Below are experts of layer 7 (counted from 0) of a mixture-of-experts language model. Rows are named router (the router's row for the expert), gate (a neuron's input weights, with its number), up (a neuron's input weights, with its number) and show model dimensions 0-255. Each number is 500 + 25 x the weight over its row's rms, rounded and kept within 0 to 999. Numbers have three digits each.
After each expert's rows: "mostly gets" lists some tokens that are sent to it at least half of the time. This comes from a sample of Wikipedia text that the model never trained on.

# expert 30
router:475507497488539517472523445477517521461525492475479499491515482460529532528500509472500482493502512511515528577494416557489532497501529511492496533487519514527495463517444486528545523557533509510520501522536501480503525487512491503482481475521499515515477552482498482474499508462514519482459508428501499470540528475481515480470507532477563503526471545522476474495546513478481496522516495483486507547542519514490553521505490503516509525522494520458501476478486469508490487477535504475522498521503515475513522509481520468503485536466504495482495465466522491535478541460502499503480456503523466507501515501517451477492490491502481506501518471500488460532522499488535537501509486505503504529508483435510458520506471462491493498489466499492485517501525499458480504519463457
gate0:505479513499520496569469511511517489514484487479500432507550465519474529513491519497516500483469504527481507526487503487507472516494540497482490538472463523511496484446474500513431530479553508490511480493498508535477502486506475472484520483508510518510500533451454490546484523507483550475491477480544497468471459498524449495524554456514511499492542485510543549542520506475479484525494500471504482497503483518551491501494533483492505474525463487469512490543519483510502494487484481475455501522495531501463503545531503483528481493514510527454561519477534519510509528482530448506530480459506496524511499509460497500544523519531507494511505478505508492498486509428507507480551472523513457515488510492468510493458506478467497502488508474514542449478503462514495497505499512
up0:506519498488530532519504492502546466495525509519504536546522487485509524538523478459518498486490523497492510512511478502501482496494441472523479505525482477503518506534515508536497518524499466522487488482477452489521483512546520546511496515490483463494496505511496452490499460504517518524500502492512459503542534550507534510471488550514489506496451518509499475481529514452529521524467531479526498520492474497532517494524513467521506513512517490479467539486450491490498501449475523491486552462544468524454475463501491498471457513514534437510495506561488516487495478488516474472514500494483484501512512504542472524519478513508500469501521462526458458570475501495519502473506477486441514557541518471513475525487499480515452494539463518512528526467490526487533544513514477
gate1:475481536506504468478509487527503490484526520483477470456495521501490526529553545524505457531514497529526481497494474511473482522508525469505457497507503513494487467460492536469530499502506519500477509542546484513483477553467475474494491510506486493440468534520560502528494546509510503516535471504480479464500481524510509536480489527484504530542504487492528485467499515491542522507491472488526492464501416523492515507504521489552512507486519510497482507499528547510495499472526482518483500462531557517501555510492521486536505528505545490499499545514448525511505482503482518509500511469472481530495509489520513538484516495538577485536509483519511489539523516510534517509490525454431481519479490504516502463508508509482505553495495467530509523493511494506540513565517498
up1:506466479465506487515476503487523514455476467474496500478517507509482539502522503518481516510474483492479491495504478472524518475536474474523541505483459496496505512482519489496513518509469490469504493498509513474488461541540501562439479547499506498481468446488473484465500482486480491465501514489510473547477507495527521483551501484533506497487509490499462486465442512525461533553485505495485569559504490470493512516491503444514482529522512507492513524500513494492539498503528480497507470518494487446508529505516495540518513507515475496458507444468499492494508507537510482482527540460490480462467470501477490514495478434509473488518467511499465503528479508462475478510526462490481516467536512466451511483472518512479524532439545468493484507492497493489449489565488502
gate2:524461503532519482505489474501492490494501512496517487484503463496508506485542522500506495521511486484487492470514475497514552479425494444556487525508477512493486470447495529519527500527496516525520490530466547501534499501522502480534463518514509503455489524518519529470497516494496493473512463469479498495509496454519473529495564523508455507473493462482526545516492500572521480508516525488492514505528498451478448540506503481536481465427507563503456517433502487551526496448486478503486513507520463509515514501512500540493514490532477513517467530491499515493476501523481509553513522495476500506522506511478493483471482453476522479480508551528509513520524471489472496526501568482477519485499491511491468526475489528489508544512496493488490488517495513556501487480519516
up2:506488430494515497524501485469479530489528527540538502455497472460497557486501485517516490542496545524445491505545506488534492475468533494551490480497482491464444501468501520510525513482485487466489515510497476523471506523542524533488490523479508531482510479448500505525560497526458501485501486475478470513523477506491490503471499498475506499552511483467519480513496426492480501525495480491506485491523483492516505495500484504503533479518507493496467515502477497526482505504518479476481510527486492520492520478489514516484519468538515508557519536527490457528533527458522554561475543483542473485496539511513519485478520493476506498512532489480474536472506482468505451518482487471475539498484514499491495414532501498510507507533481468522446465495462486525464493523503485
gate3:463559476471533516508465536482497529469528487529549524482469491485500573519481531489505486534501474507455549477479508484537481476467497457494503504481479533452495523480479497497484498496465501495496530497541550506531516508448510480528550513507490514505450540482493507501519521512485472492488488510484528494505487487533493520484502490476500448462518493518506483524485565492492518497485461506522476446525476501476519454526508486510530538505471501524531526505466526500561495499498471514479503507514523469503514482454522505440510519487519495510557513513488522521514485497510501508456486509512494545526480507467485497526522486515450518485424518484527529508502459496526511511521526498491502495493519493541502518479534544498523490490466471481457510474504537466500524506494548
up3:524481492519494497495539503516514524506531502537485532529509518465539521477483511455501543504537494455486470486533504485507507524427497471513498497508492520513481513474434485516507492487481514547467513511487526479457491482532503419528471505491494474495487495545538509469516509483511477550455533491496511522499488482513484529461527493506448506505497510466510538484528473538540518538549546512541520489471490535497520443506481545488539503547506504469528529514497509471483493496503513503479534480491489497568486494433484488472512510473514478510459486496508515516490513512521506515511463528519484504463504489479502500529507529508509491485465530490484494521491551514453507574525501474502516494516500505519495543510486502491503513495483469473513458548480497490534457486497521
mostly gets: " during", " due", "On", " After", " before", " During"

# expert 7
router:549457461516508487484489482512511528480458548471471528498557507526488497493519533469491492525497505494455451530541495467513506503469517511509474489548490495459525498498496450502503499508490546478481452464477511522475510492511499488545502467520506464557546458513484528525515544541481473498496529541511508494470446493512499471514493473472507487468525472484504503486509527496461480454499536529483533502502458503455527527508542489497528475452528531510523523480474474491492495519469497505517540511480527465480490474469467511482507536474510493465485451451508466485529497523450502524508529488490524489463495499487543491505468521475481518510477500477553517516480513475460476507502519487503538521505435491508508476521511514494502512509518498474484535536458494499517482495528514
gate0:459546511525446473515524499471539515520490480528511501525475480474441518510483476504482501508469521506519470475556532473521491522523534493496478536486505506536496498519497492529487447510491484512511512527493535487478463483503468478513502482503524490465475455519539527471485468493480510493480489523466509499513488534525508451460493491501490513504443481492478504481489481496458501534497526473547524515522520492478544514516487556497472481512523478461506500503553573482506481498472486528503495515491446486462504486464440516413499460501497496507461512520481497490464563484491494513504479492520531513547510467511542512486503488533524527563526535515474497493495510479481496479525477473507486508532538485529480474498534519503508501480485530468485512492499483492515499462529509
up0:470475492506457507518497519506485497483505482570532531505536499498477489459518531515510479478513495517501527473488502461522557497488488510479498499511494490500511488492487458478510490450477538510495538522491492526503500503468473474525500453474516472496513485473515471470493545504509490484445522554536513568543473496501462457515510491493506500508500482499477490536510469479420545505520500498468502503494494454477505476506507509484501552482479488487470488481522470497488533513545454499492515484486541526443493515465456510460491513518549533476463552530548458512515465509497494484516489488540476537548529482528517471499488501509493482542481479486500538473527476522499506501528485502522514504492440483511480523484461544457549509494507496491485510510508515466485486513478488
gate1:431499527496472494497520471469469444519509494514509464453534482474497524469448507483484536472509533508484529541519463514464540435497491499497487484491488533487485525508531511514480475511478491475506544531529487483490506555518470510444454470493510514474486507479564497543515489509489529492524481464509487473471517458514516501492532478513444512499506494523554526458482521486506479512517533503523491494475509496505513467476523480500522501460489486507521497514525515468476547478494490447471467488478462494468526507502515507477516495489513522528527516527502518476501476499528481515494519506467496476479516522509462465461485559487529524488507487526533493499509480489528479480528451563476519452490468475463497502451459528492507497504507516489510524494536488525484497521459496
up1:501500470458506510495473507510492446509500429476512567538481525499475493545541508495505476477481482512506521519533476466481490535503474543485501490519498506524476523488487529505547508489445463468486523542553501537545513498474487538529520517503515490513492451503528495472513511509510512489538461516490516501510495517512511465498523480554505479515483515480481531517514530502498508511516443499484499469468556522475523506500511493488501482516528467507528452512482551525497520462500486452534480488449490514481496530471512525492495475487478515529506454499483506448523495492501451491514480498475464460506468486514488486475484518464507485477484537494517490507464501486490496476491475506488525527500515517517482523464439469450469577490503503495459468495502491465480496546500473
gate2:471496492511480460504498470468542526465494501466490514493478493503505457468516497504471465518464506577525498499482513511546550514485540509516507524499512486492489491513474523491499498495481508450489484543516467481529435516479429490488468511529516491506555464448488481470461461485493562495505527471448467511471494459529512493490504487495506507493505504497511483511460440529493546532560478468487489474461528511508495496492505490537520491494528508559481505489516549475489498485490536459489493522502473501489495494496475510518460454506517555488490507495494487468465493517475486497527479478519492508509493517520493529515536462501453537465489530523493481502494498475448518468527498466493493489489512530548510517511529508474539497524537486529528481486534491515485508513521501
up2:485504501531457501510504516512462532479502487485514475522488501469485475464490493482537513518483497568496510481523498499476526513484500499479529565493503487517534465523508474487527536485515506519519491551525526498499504494520515508500436488521485523535527536491538486490531492451505500526462515511490512476487492517517445504480572469475531515511532507522476483560461500479492517517493497418467438501522495526498496490495508541484441488541499488525477492535503500505459516500502536516512504516455485473505507514497431484502543486491538504509547506525537510465504464495498510531476532546523502485500515518493493473500498541463504523550494497532487510520497525475530544475459468516476449493459490501456512484507506481470490494507476449513493527496490503502518527496510510
gate3:532505478489487458502531492508530457495501527497467510494536472480549524507489466516477561526503501504508512499528523502480494477488507493484520498498510465520506526511439497487558447474502491516443495481516450512508462516492502507472519524481498512505578515497536490481519475479502512511498551488504409493500501462502482501512527505500489484486505525507476497507521515518533545522477544508476491478522496519512502537503541469479535518448503484470482503490512494470511528467451509483530508553522544532489480510494504481504479484518475531496493473510524462489508452492534480507542518479530525505514500471447494479490485469527461528454500533511529494539526475503497502489504471545473501487477499520501487473511507504543487479561507480543501491444537491544491524490508476
up3:541495494500489496508540517514466469516479502525498515480472484520490568524488502520478553516502492505525471520491539503492491504500479539509461480503486497499484476476514507500475466520493508523469480509506497502511498442489513512484466479533478500479496526569561503555435519513483495540509488479489459530495494569488509504512517479499466471513527554464478482459467466513531507507522517466486489505438535504505453528502538511515488520529496514449526468472463483470543515474476496491474469480529497536521500473498537482509496521457532475496493518500511486497514531496546483505515482506459481499507506522494491459523496499483452489479527443469477501444501489535502487489521525524475544433499474480466525507500493507516542485479472503496495489487517461522485482525485512
mostly gets: " Coordinates", " Binomial", " dis", " Phylum", " Clade", " Died"

# expert 27
router:479540513480502483483506510466520534524526477474521483546475481451523499526516517473530507494527524504521526500491461510482508495522517511484498460453521477515520463503518488502560499517485498541546495490520517468496505472453492474511505475514461508507483504514492426506534450498560458483492521467462495487548523513507506502468490508494537473553485511513498491501523529465532532466512497477499495525482505513521556514497517482500479494505478469484485505443470495517485505499533529496503487520535487483486500447475509512476479533491480478490469481462509500531500503505475521498529515540499489525527487507479437488548434534520487520486480487504531469502479513498522508492495491513490491572487472442493433526485499474479445484472503510517515530511528498473513542485465482
gate0:503456522475503482498512467496528519549515488487516558523500483503490480492478514493486513522466505495548483468453482555506489511501489470505505465477516526511477489471523482496506531532525517523498497494493490471516491486470474513545516490477483515442509509490478489465499470486527487469494464500460449489496477503498468545487481523450491522469500468502548495501510486450497489469524517552447466452433509510519497522512551463490471492501508520505489477482454527497506499479523543494478490503523544474542477502491522491498497490468477534507453489530487571475466544514535500458512468495519500504481457501498510491514504493493537487535530492494469462525529507509500547487502526464475530523505510514523498484462501485527488481561487460514496520533487466536517525463487524
up0:514494504513531527520494484483493495512504526483492497500480490443486483504522524444520510501543493459499487498502437528494517488448464509524481489510510504456497505535516506551504495509530503465495555423488468511477462476528514481509476503483509540532521494496453489494488502506484514526480517483479487466509548483490493466470495539484509500460532491510532494488527513526470522494521467519465477417507457454463517480491513445511523508519526511479476523487536519503466523478512507516493514486511501490512520516542502512513529519502510538517481512474523511469511520471463523451460508519541538506479497488527516495478496513539472487484507500526476538488495501497516550456521500531483525546506439510530481502483468495553486472552447486531521505513486532504490521473522512
gate1:515468539534508521507537481510490509533541448502502529483492465519520492519519495470495510463506462502487504423482518491545513494463465543551475497499460485502516520492512511500489516510466464473510509479502501463513504484539520475465495541515501511500529478523488503511460541536494509502498477475437491460499532505543490494507489541508478476486509491444443507490463544478530514493594524481462478505485513523525442517517501532492494462509467477490477486519493532514489481514485477559479493476500507502540541485537545480493461500515495463507525531467534539489487506521566497515485523504511505533493527486536486532489499489474498481497499469486524473530503478470513497504527529493486493487494501532449479511503481474519508500512520512520500500458492513516544502491494466
up1:505558489504521460526520474490522506476494485499477515509504486507535476543469506504451519511474524529523564494484475514503482470546517432519486507522486492562526480493488492518559523525526538473530464520453498486496473475488479483516409515509489544525508530554495506493534478510536512489479454503509523500508470464483469524468517528514504501547477522551505499464499494525526501505513454489496512495466507513456482469499493495498496512497490485487494479478495499548521506468485510464520493500540514454509477467480519502517521512469522498510517468512500507535487502493487526494540545507512512499483459508554487489482537475513508505480502465509435476539523470461515526482468515468470502491520521519501509491471510478530448508494505523465467521464517524475518483507481504
gate2:517481524495490510484529576490471497487489473499536477472517500524531469500506519514561505487520494514484470440492494513517481459499535468524520523493507522524510508505475490541495491496513480501480497510525544543500521500455481510521510518497499481441475479469523547510472508532508494533487510468508547488521530523520472486493472483501498505490496526475440478495483509528522522490510473492475440476524555495478454496495478534495529524472499508523474548496500502452579498486520479495515502479485512523508503514488515501489492502494536477456521441509503516561520460524490514498518491542514504498500502482488496505504518463575559477492520492485498550528531508454463486448476524483481477483475498519465502514499556491517500442508489492513483474498500510506495528531510510
up2:521483503482519509513508473445429500532514516511529485530475504525495499479481489504500510510488525506514524495498498514500504500528456489500499505467474520517483498540487504467498473503493511519475457443506523555508505541481535489482498492456488528496479441544474535466488500497507495521500469513476512430529513482522518523525482498538545481502478497504498482469470528504504529521460509501477463499492555518445508521478499588565513514481497510493490506516513526510507470529539531467535464486488490492527492491493495507502523484481489497464508489456524511536487525498529501498525513549512493458486425509527508579522504478508503533500471528525517481500523543457527492523536497474511465521502512518510517501491520509479498483473513510458535498519454501461511488522522505
gate3:487534499514541488485516496496559495490535454502479530495556540516502495505526526482499497562489497504478473506443483505502535487468501474516470478574481476516506516460487508557538519504509520488517536482472461490471451504566504509529498541511497514475526553513524454497470517516479500519448545477466486522515492503462500467497496503488456515476494478439498536572506497492504516469488510497510456493500496463490479496509558493500512504466473467473513526539509469474497526518468508524522491489499529465504520486492532486496483522510499500536503496511478467506488489485453515502498460498489485478516501496508501507506495501491553458506513522489520512508509472516494544500517529464466547533538509477458542514529482521513515557490501509505481530503510460497512494524489514
up3:504505495462490443508462489472491486541536464483514491509448536558491517505474470453523517507543513495486491424532531510526538492515538489515444454477465473490502504489496533503490524502504514507513481492494531486519519486495479476510492554506490518493492463505499494495489491515497449474485496477522487507502468507525470521579496498492464484516505460494502483527545546479486529519469465470446480478520535460533473511518471494478496517495512497573458537523483509504481495508533509547540483474500515496532460510496531511503520528467482519453520513475477522501540510521461549484493505499500474503513472506474510519505486484502553500483465511511509520504495524492504453528497490515497504499498442541470497513449513509503517486462498464533509508472506464486522497504484511
mostly gets: " with", " took", " for", " wrote", " using", " including"

# expert 11
router:512518507450509484510477486501449540542515518505501496542500485453514500481486498471513493463516518433443547514522466465517523538474463502479489506490519502468491478519494456528526512471479489490526501524509538452535480505472518488534501533485474491479475516489475545508531508460519508558494496491473530514522536520472517542498483519496494496550495455463484495454493494504467526470543488512497507501531506510485496461509515481539517460487502467507459442532451520515522504480529516513552518458510495490522504484487486525519499544490477523521511515499490511524488496520486483493485493489500512489490487502463494486504494511461519527466449523494489508502481477507532481520468474514542526514510496475541480565465506472488489497487527491471514456508467456499481529468473565
gate0:510497492508466526471502467488501549495462509527486507512510502539501464544518511441461471487496528518556517461490491559520487498495484500478471506506481473518501448523496505475535512470494467483513515511476523524531470486545522470471523483521478502534494479492480515509543479502497494521509554475503465519545477508529493509544483479494544460510481489497512512493509499505476516499489456506461537475471509522468500521477478481529524473458495510483453503518507550512496485506535525534517493491481467522494523451500511531492541515545515432443458540435487457503560473498476491513475504517508509516453474508497506513502492512496507534505448483509545514488481491506485458531486498442509519508545493503510517521507519526498494490455500504487479479512507502545485484528469485
up0:522514503488506467519511486537525515463453513512512500502517506525479504527539490489444475508466472487505462565541558484495519522462518513439491505505503511437493482513509497486514469524479487486478518509483504506477477547560492494464485557484512506492518513505476495474484497543461526485496511509496452503456473528478502479508490511492498447493512499475464512498497496496535491529469523500508514477499517473507482504492488499487486475506554505423533477516555503517474533525468512483467481528527558545492490496547505480547516500513493489508496501544505498488538517499499540455430501461475516511492519491516508518505498493498481504514546494477501477471482498538493496440538520481503560537501500531483550492502526506504499490497498537515502492478511553529498490499528502
gate1:482514542482507454449501509523529456482511517508514507480513501505468473480483532486481459437493509474476524538523535496531468488471538514483520528481495507490506508511499504492527498474508486447482505508491538431539485483520475462471480453470504500441532527505515526551516492494496497518468514505488463492512511550458513512518502508479491514508497466516483483504490453470484453488518542484504451497514469492483455520487540482486518513544562511497515440519544489488514499549446516483496498491518496516513540477490435525515528470480483497517484497480520523496489494479497490461530501480504497521465520478492490501477482512508478542499499535502478507516482528473498506479493467466507496485491507501517501544523494505474514534549488450512531500465519476507520575464499503
up1:479490504545545532519496505516491542500499492552455531476514479511534525489488541513483479539518543491506514485527491481494564465484493453513487506530485493515491477473488482495538501464524503473473497459524521500537508500508549492538535509485458511435466488533423518501521511502489536524518480533509525534491518475512531482494497544511513503521456492489512451493550452477535508472506508494538516482496512492490493516511476485479475511500491472458486549494487487483516479468511536508511510489423485534515520466511484510498493519504538496541515526496489522525480411488521513492528488521488480519492516489496469501538488534474489491489483513546483509507507502508491500531492499515516504522497494469548485471473474491488501561467508543473472535516467507476513465491472501
gate2:479500468512486537504504488522532508494494499504501483480539471473515534460519534442475527482501495476486534485518491462504547525506475481487491485507485494469489458544536516535458502499491471472527533493493484509512486489461481495534514532508479540558463530512540478492469514494524510504514489567465540516460479532505460507466510548526507476480532487502517485499484532556526527506479500505507522488532513461480524469522510458515528461467462471516508513532488525506527502471518499481498511469521542507516500493484545513533463521513498515496493515491536495500528502467492553506559471537522495475510539500479498483475518507484494451499467509523506473500479466476464520530527552511517509552542497485479476459512538492500517483488483513513531481496467503528502453516456526
up2:477476486479546553485500479503532524535503543546528465505488514486510528475521527522471512510509520446468495477462470458509467497513539515504484517501495489480448511484483472542475488471480499488506493474493532510551507509483511484500527529524474506466500508572470502498536501537510500515520485493510511469484435504502479510542463495504527470495495460517534478491460520517458536479497457518499479491502497505513492487494483474514520535501486478505453481507471528450499464470514521500454508473474557482484515545494480498480497540528501494506468539509484495518493478512534507452483507505517492484520525462513470509500543491498459501502446525444501534505491494521514460516543531482492498524547509481528559510461505512506509464499449487517515494474498472500461489493518543
gate3:470502507520475508466495517454477563447492513504482474531532513474464487481483532525516520479488523463473529522528513513459477517540482485459520505447490509505482482511487500524523483479495508514500450465544532434469495485485478515507532484529529491505549486509501489501562488484524497514520464522533475503480509542486475523498523466496468523533518495468536534511492458520473446508515476458511491469504472498495492508515455558535450462480488484573481506489535508497497507541485537540510481489514495474491485504517498507530457495488462500491465498495493468465452497478473502473479516491508463520467530495510480474509553479506497480470502474507550488495490530501486497484519508471512482475484474498527552483509508521464499539502504473472518462493475499479506524508492477
up3:447516499488527493466485494540526482514497513459464470504514486494520503415509496458497525472507526487498489520535497527476511530479471540500485501517497479459543518482543490536472520494510541495521490474502507528455512530474502481502470479518490493514487517589526518504480493529515509527491517557505527503463486534495512515494562469457462493496492521487460486512486520544486519526474530479495483464510511480489496501485504473502452475483482516474468505480497495442481482538530533478528515494465476483524529508473470502500497519493499541492502477482503565494536464509484484535504550500513505482553521494477511506496479463502545476464479476529528506500483503523518491521528500485540500520473461482524480486506509493523497496457520440454508504452492489480545489501504516
mostly gets: " include", " including", " without", " includes", " or", " using"

# expert 48
router:457499476504483543510449458506506524476529548500528483489479529544458507546496490520456501488456463534529474498494523493493521516498507551504497515536469483493484481519526492491512485533442493464510495490536470540516460491492468463499467501522494486504526485521510499490489485504490518469499508535555507470467524515499509461533499492479524502476505509496475505500501518531490533489495503458502550496514516525493467498509513522498464493551465475511457483503519502487517471505510551493479539485488506464497493524480452504490511484495518466508520508489538507472541525469495460494533502467465528438509459493514487487493477468553519519472518450513513521521441473498547510502516478554519478497487515500498489444497533479497454526481505462526514545507512507456487520496555483
gate0:506468500506526477527529537518486514517517516479522553510484486473492507505466506505508528486530487523504465561539470507529482490450488503444532539496524513493510495517509490495505538473535484507496541526530486427535511520486518484468539549471539543491516526456507498537520503455486484509479488472467521485505469435542482493520523503491537470493509504504484490501457515486513499491494490513531543518534493517501533515476467530504524476493510516478522509509514546467480492523525466474480486532544469492490482533525471509513448501512483457483483522455517536495492479508501496490466509465497460526530486502523489529506518521535541545507522467517533497474477513468502484542521503480485473509546486533519463518513482515509486498530554483477466461519501553499487477478514510
up0:537540492465531464506501521485506544532501473508486538486502468484508478497471503512483500544544523478510521495490478501481500463522497468526524529505503495510520535512514519484543485506514528504490501507475534508510495535493552518540521526441493529463459474522482476532521488462482504493495465471520510506532484490561492513491489490498535511531512504500527451505437508463472489469512500525529492513507508486449475503480471476470484510534517511541508530483477459495483486509455514513500489509518487494486538436472486484502453494513478482535556503556486500517469501509496501446503454516506501528525485501456462456551543496490487505494534502569440544537540518495493464499504455505481542497518472499510497507502517496515511508500510482485526483496462507450485514490509505
gate1:494511518447468489441538508516550491543444468492488492491482438474506488473478502502540498518458500477493503441480495469517474474494509455510509526501509511511510513467510491486461536458502536510514505510448543492531503483501494457503471516471491484493487508484468510505495506491490497482478462502483538496524478486507447447540465505460506448530487504503485533531487506488488478512423508504503477491488444473492516521498518498500503514459511451481474555496457519506474479488501506477487518521528479528487515499497519477452508510527508444508525492516501477525580489471485514527487463488514527494502505485479522485500522545518469515525501514504481521495498526476533524506454509538502534465521529545513514511492522512520503506525491469482524469509464524492530461473482493
up1:507509480507518501467496522507508524493440490488478512522492472493534513525508538456519471523488475515519509489495524485548530523468496506493505504543506500491547496479475544470486473519492498489520488506520541548470477458519468485445442505499494509483436536518483492502452502502502485500510450507499483499503502501501462471534505493515494418497525510476448498460504551474515475518472524527465493483510484488465492536504533442504496530536524481494508544534508519527504450481518539455505503506497475528489493479562509499460511487510543493502495435510465470477506502464530511537503465492520465489509470510505513510445498483483469478481506530504488514532495492521541460482493529509509474458502491516499487497525544498548495514516497479468502499510522489540491501481462476
gate2:492505534539502513503509485529517474486495444488543521507459478518498490489501558486489492538486396497539519473505532516488519537480507482504524543484494465508488495527537499530461559505484454504546482538479529479481477470510514471443462508472533501479525526502477525520452483462494501457498524540475474498508485509528464512482517516527485482456547536446494531493529483449512475504527515504506497520470534454519482484509526515495486548494463499516502534535453481522494449537483491487486507487501509466512512497525513489507520494476527512490478493461508518477488497468522484511477516505503498483469470508470503489527500534460479520518520494520498483483508551493482495476445516519486498510491469532486515500514508480501496516496535481488485475488521470524530559524483495
up2:531500524467475457472526495531535526493478527505531497496558498519501490530482458514523508527463509492464509470530530483493515490474433501476502509512502495478522488545461472482468503498499499485461477495518485534482467459553508478498510466518435540515488487482535499537526496516524503524506521493506488480500481508454491518504488509460465496536525528500476488555521564507464519520497546479523511464470460525515499445490498491526479530501480455524487519484492523504485497492485510513450477540506444481496526528487486474535499533498505492503529491483480491514507514461454494480507527525516522521506499518480470492522482533523480489511512517538499521474471481555481501474550507480456533455495493451461501493500505484469517530508471539484553502517492501547482474490475510
gate3:511500421505500524515488525477517559494456499476489451470509489467494524496474494508516538530528482499459454505477488516511514572489522504509496497506507516526510517505516500510478458547493505475489506508523465507447508489483542533507458485536524470518507523509546487486491509499496471499529485492501517474488491514475527506520503518512493511498477496500491443512522509470520509490479486489464483438495509500454498512518462485539503493477497509489522493479497535517499446525466514471509524476515515497577504500502445455497475517499500471504472494509545536498500540545484491485468467482494537563474517551515476517495505472493459553496507507509505548508467498475515482484468506526498530543516531468488529491505525507508491518501474485441466525536529507501519540529544512
up3:494513496535509462478519524497471498483511475504516535507504514477495471533489521467507505514549492528522498458491469503484512570494468477518507506481493503542536497500511487502546535486465491495559481506524512473535497480509494483490460450447489475464494487487521492503507481451513477540470461488522481505471523487500504503526503510499506532502521556529466500487563501507485523477556523503495519491485506487495489478520479461494461478553486522502502535435498488549482509501564510478480529501505475424509483458467536486460482510467503494494516524508501539498510511510447495508484458505504465525522492508494451461510502499483515530500493487502523485495440532537504535466488491488520517487463487494505452509512493484448467516476500495510455521490469513476492470484456484
mostly gets: " Succeeded", " Preceded", " List", " appointed", " elected", " professor"

# expert 57
router:518473467530533477478481509507534512513534560503471515498486532524536457491533531497523494550516526490485474454527548541535495467488508460482485472518480482490533475501490465482532518503507542535513454510521499485458498500510526508502498513458487461467515519477474509481541488481476495446457512523517512480515487506548533546524475497510488501482513519515533446521501516502513497473506522496538482461512463457520459507513506473504527551518477474501497483500481506503503493502458544530504489514472499504542485472514471443552472501515485483478445508527539480518459481479512515509517556475492500519544512476499517506511509522468457446501492486521494527533531509474506494496475512462516524494478532496498516491483507522508506504512499461495530463485495531507504448540504545
gate0:492490464541488493535497507483519450479517476472509519482525506516493508571485502535519455492490545542484500462530514485460491527507463517431462508501486510489502540445489486451511509494537487518443499494500510514486498525483523497532504503535506498462523543503481504508535474502479529452488512525476499485491462488463499495509538458496478520514543586473512520508469491447522511538485549538509502529511534513455503518492499507482490523499510486471530452501470524503476568513524500513515520494463459504503483491502513545479493469536493472494518507512514526494470490487485470490474485477507560532535480501534478477536468532514489466542484456501505535463482487507511489486510522535484514504483480482504494535491475513519503515530489495488496476469492497492542505524517517
up0:485517518511533495496522528506482546534491491477491501499474474500499504513495518561525462484496447501466498500497495502507461501491494497481481493453508484547524458507526476503498525508469477503540518519491500534548528478528497489467524498502508501524516519530519525514478531485482455542488476501544517465488528504448501487456501500535525496508543491487491463483487499499488497496449515481481468502490504528529509505506564472517516503524493485463473534494492488495482446485527460518469454526496500451509512456441511500477450498467454479477522492513519533482503561509502532516478514515469429524481551527490460484470460501507497523452515495474498515521505471512484473470478507474488497527511477490438500462522505519515527538514478466526488528448458485504511497505485482
gate1:478513522473478490492501518503529525489434477475501511497467470476525508493477514558488484502530472503517538511472551510530485497507510497476515466507511540529468501474513505481474466510477497514539522474491522523487517492493495503481496525455471508468467459473491514524528516485497518480517492488485520533491484527503579488486468549533499476478524466488508508449449557483503506492460483514477520529514501500503496541520521481498473461498517492482488503541518539482526488486460521484499484496468505489503462502451520522432492535537516510514483508529461494437514547483490534472494482456491500528545495486505480519473514439462520487465514541546509462509495493522497460500462494500496496457493479514478509506493530512504525457541503503497468464466554507501511469515506500
up1:509512511523507542509562505493534528457503504480473483491497471525486522500492504492517511463530507515572484519529525498497488527487504525472544470489506489515499498530527532495503452468520515493531493529486504531494544497470521509513493512515492494523533548525528481458492500523510529554515428506478509504483474518470513472476540501492519523530476497521495508460493426484507483490476457430480489524514486515481519464498480485494474494491481502512468485464510516450483494501518463538503515498508539505517484480463520508499504537488543549538491494520499509511505493526496476511485437520486520504487464499498508525512496481479473546476470528476512496507475476513514517478473521511521463517528503491495489446495516475490481504498497518507456470460480504390483508478547520
gate2:489515472524481500565571484530471505482476510498536496521504502513463498537491497473511561464559478529481511531514500485432500485520494494553511503462497496502524500503494498489502489489511486504502495476463479523539487550500487480515496514530504497514514498531510527505496471540510500527510501464529519519492522489471518484485491470502519529490454484525472512511502457526530514469505535515525506531444503499461499468505520542458467499497479460476484464528481476489470533490482502517508481486469529525455496516465503504508480480472496512505548528490484539499490466507465457488541513503547548435508518521502482468474490498557521496503456493476495501494512491514506498520492490521474446458537510485526510502503478483483533505503521541520488565466513476489538552499515539
up2:452508479470527496513533478509512494494516535503517521513489532449505528466460506450518515495500514469494485527514533440500546478508521521505480534514485478481560525491548460505467466469474522518516500481479481507514466501475527488545499469497510503492554538477541516503526513537498478529452526530530503445466532470526486528476516507457512480495500481520493500501490532463529521478494547507468532537501507495526517488525513475511472507490498488486477525524474494452465510486495511483484499507460505526516457518507525500472492527496484496486513471487476479500457512519490482503510523527574498491500490533454548532529491507530501479531493490503466528542506526522496490526504489497511444546527462473445499467476493532492469492523582497499491511504483487516518496498492492
gate3:502496551501518488518474477461472457526529485499450522438517545501524512465497491465471542516479526533548500539444514538506501529519508507466488455521498514527451555475513514455510550499530521483494470514507484516438449493444472531497468479496487492528511518507488506506467486486501537529458486482535496492476549483494529468487506439506485571503505514500492473470496471475493494511496506458518501478512483515459514518500518507496506454487514502472560486503487525535501544510484481512517473521499460525501452497493550492515511511495494494504502496510484505480464488488503501505440530492490506480511520499498503523532488535517492534506492558475499528502498496500496516508525510509503526481500518496502493542488507532531494520484435544506466479485520482516536493471482525
up3:484508537535505570549470487526508513513494519490459506484540507474488485485520486583474508492493544531494521533531496498498461520516473489495504495475479480543468524459496497490509488483495544537520500485506473539534483517483497532507502432512500494505529522495497497472498519542508531498475532482481525505503494505470506421498506451510492518483514528517522478491519501536480481546494470514492526508529472495443522477512530526492505477514479526497522511520498533508470527497503501517502513503543498472468458476510531497504505556476519475525539505477475505465522480445504520499530465511489540503462470500513487478570480514490484479488504466496490454484509500516568508521486538530521544504498502467529488525508491498481472457508508505473485490510504493451537522498457508
mostly gets: " \"", " \\", "\\", "{", " “", " '"